From a checkpoint of a small mixture-of-experts model trained on Wikipedia: width 512.
Below are experts of layer 10 (counted from 0) of a mixture-of-experts language model. Rows are named router (the router's row for the expert), down (a neuron's output weights, with its number) and show model dimensions 128-255. Each number is 128 + 24 x the weight over its row's rms, rounded and kept within 0 to 255. Numbers have three digits each.
Before each expert's rows: "raises" lists some tokens whose logits its average output raises strongly, later layers aside. This comes from a sample of Wikipedia text that the model never trained on.

# expert 4
raises: "\n", " ", " (", "-", ",", " and"
router:099164098121131122145116161142098128120068164096161124115154109100112151101100099148109138104074130142107107126129117075170149144135121119142122150178083145175178125135109174078130095156097145114147168132089092139088158110106122153133144125131100127125141122126148124147160139143154127099174117141136116138139135189109104146144137154139108093088140127142124166140124138136114151124151
down0:110114128157105109081132131101113114082107126117125084082092084141109159131132098168119130127131139094106090144154097119138152156144119149164133139127134128125089138131090108132111110112136121109139140120092111183144155145125110149166110130106139091114056116112151117114112135098099130137119014130143144181144084121122114148141144114147120132092130133117127132132098095114113124118118

# expert 9
raises: ",", " and", "s", " ", " of", " ("
router:108151095155120077139107129082108113110079180097179157133121103142124146128131125149145132087109058175153105126089117100145129114135133116162174131196121132155128141147170150142086109150142153128145136109135095139115140092125108159149119127176115094102164101125130122100131131154156114116170129131106110129169123163109128178148112137137097072115119119138139133150182131150114085125123
down1:115127088120148142131111127177113092146148149174103140114154132155105188132102122108126089130142108124119120134095132149180095122120136156133149156158125120099092133173091083126141138114150145118116135144159102124133135111134164116136101103149127116103122125146123099125127102170100130122118133112104148145162135112143148137144099130142168141069125128159172159133150153091177127126075

# expert 13
raises: " ", " and", ",", " (", " a", " in"
router:153143121155131082132097137110138121081112141100147116126136124115127153183157113144131145068114145222121164195149120106117133105119151113142131145161090149125142152146141156146149084129135131158147193135110108070109110127091164136119119126150140119142182067130119141142164121123164123137159123138146085149179131133137121120161111106129108122130142134131126143095143157142147134123134
down0:134137090134100199107082130103136107152154107145095105090124179161091110161117124159133145135125085152117124136157140145139149142118137153183112134104106106139128151166123129134120123090122130086155156100099126156122138114192143133157134122112143108131163162152116110133161139136111127174109111123138158156150125104132116104130131112187183102106135073125143184125140155129128119119148

# expert 6
raises: " ", "-", " (", ",", " and", " in"
router:093146111155134137153095175121105122106137125123119156149153148111148140151139121118127144079064117204123130158117148138145111142129148107168112103149111113162125136145115145113152102156111092105117151129116114129095162157107147129114098127128116137150129096121083125153132135145178122126102123157169118151162185140155119168141098163122143121150124136111127158134154128133120158126184
down0:137107154134136128081163163107139126107136094128105096112168128139128127124073125107158107126094216081142083138140149112132051150113136096128149123115123127113094156163177153168124130150117137069186115139188118098105117087064107180124135141155143109116118104137128119148164111102136149137151091148109120131151115141123138143130116140112134122110126080118115139140136111115135109152134

# expert 0
raises: " ", " and", " in", ",", " (", "-"
router:091111157139163079135139135117094142094110149115148119127138106108120122122132117136122134102124079160146131116071104110178160155134137125150140141126095114150120139146128144065120120129129162149140153111097092153111151142122144127092153126108128105100145126125111149129149139119171143103171134135109096125188119169125148177159110148122144121107126151173136155119129151136159133129174
down1:117180144185133140192111164136117117104124144143124121079101152050166126095114123150080103153152127116101097173094144126162152142140108142163122158146123083116146111145173113111111167142177107109105170131081124094142128120118064148111090128123142081141136133153127125129103114091147137116121105153131139103081131122106119110112088163122122146165145143129130128136131132149108160189129

# expert 8
raises: " ", " 1", " and", " 2", " 3", " ("
router:154114137138132102138125183121154123081109156129118102138153149141129162169176127114121134131106080204124107140056097147127100142149145114123139127144127112131188127161134135120136106135145143125150172129114129141138105131134152176125135126130136095109168102099129172132141144113135085090181128150122143131225120146102129133123088120140119133132127109117159139094163139162148145124153
down1:130116122140075134139126110102109122138099153112134149160154114158076132126084128122109109097162114125164102139165108156178151146129079111141146166095144142084147126104123148146127149108118187120118145151112145058139137091108116127124139108122151151137124147127129118123132134147114074112143150108169114135137134143150113111152108160093114162103137129099119127080179111093117102127120

# expert 15
raises: "-", ",", "====", " "
router:074119168119167129123109143119116134132123154104188145103131121158140124143144117146140168082092133164172167134100102128138103144160111119182141126136130137181145128142129165147134112148135135143171102119105110150095136102105154175112132125132169092126160098139116114123139113111116125127082122116127108151169114132142144137152091144147095087083110141145130161130130137110135124126159
down1:137099102121100144110103139128162098117126157092145096104138167153117131121150144140110143132133147174106109150095149135110151170142139137087157133134104123104171116112114128126125100114130149134121132122143152081133140129109085143094121117116131150131098123134156146075103151132142086121101183114097119153070158107154154082133151135140127120098099109130096147144081152144148121148153

# expert 2
raises: ",", " the", ":", " |", " ", " ("
router:111149085139102082108116142135074115110084169116130134086139100039117170173122129174160144075108116152138150108119140159143163097138136108134141118173129107159120112103114135082129067190123142140131147090104115144092167112089172127126150124122168122113186095106120135144167134106135140127137126154135112112163158169120119116150110132139095144115159102147138144142170132157149119128125
down1:097115126177082161120139123130119137104143150147140129109146128130121122100091137094131124117124102074157080126147127134122166111135107182181141144100151112143138140159121115123154159121137147106147161140134108091101119158123103142119088119156107125123090118165153113141109130188139108128134112131116107121099127111096076111128124142115150119102127150153099125145107166136136107156132

# expert 5
raises: "s", "-", "no", ",", " &", " and"
router:121112126128126094126133107086102116097101125114192114118152122121121122159156133119141125100105085149142124128086098078131121102128123114111129134181112132165127170150147131103142108171134192134110163107134101143121146109117111141114138122145117132093147149142127161138150108134131172092172121128139145118149138195125146152157101137128118124120098121151121107142182176149094118128141
down1:131176112168096150110130128108130095112139121124161120145110074121100125135176131094126155150124119099148149147166082186142115142126125151175134120152102104123118143100120100142130146139098118145157091119105143134128091161115142141160124158126064144133154150090086149100120139106171115097093104130208097112114116146125131137175115126138129145144135139144135161088136125138160102145167

# expert 12
raises: ",", " and", " (", " in"
router:117118130131111086131100145105133137127092131126151128153101132132145161134150098164138122125115131108124145142084101126172115147133163098138147134165084122180159120118123117092110120146088127135186172097105079123107164105094115148121125124110130162085170123152117128122158118134159141105152143151151104154113126144153093146137124138122138108089143134140105178138187123157141150127140
down1:131166119132128108146105124141096101134160068149128136143134141125125139149125154090121171133142113218119146134126149133110150138147137121157119172146130160151157123158170133123125127119174121122157143170105176144105142159137117103117097133121137128115096156110091113108127121139132089128139101089158120076140100141142137125118095098105132129144111090125107129161139129113144107091147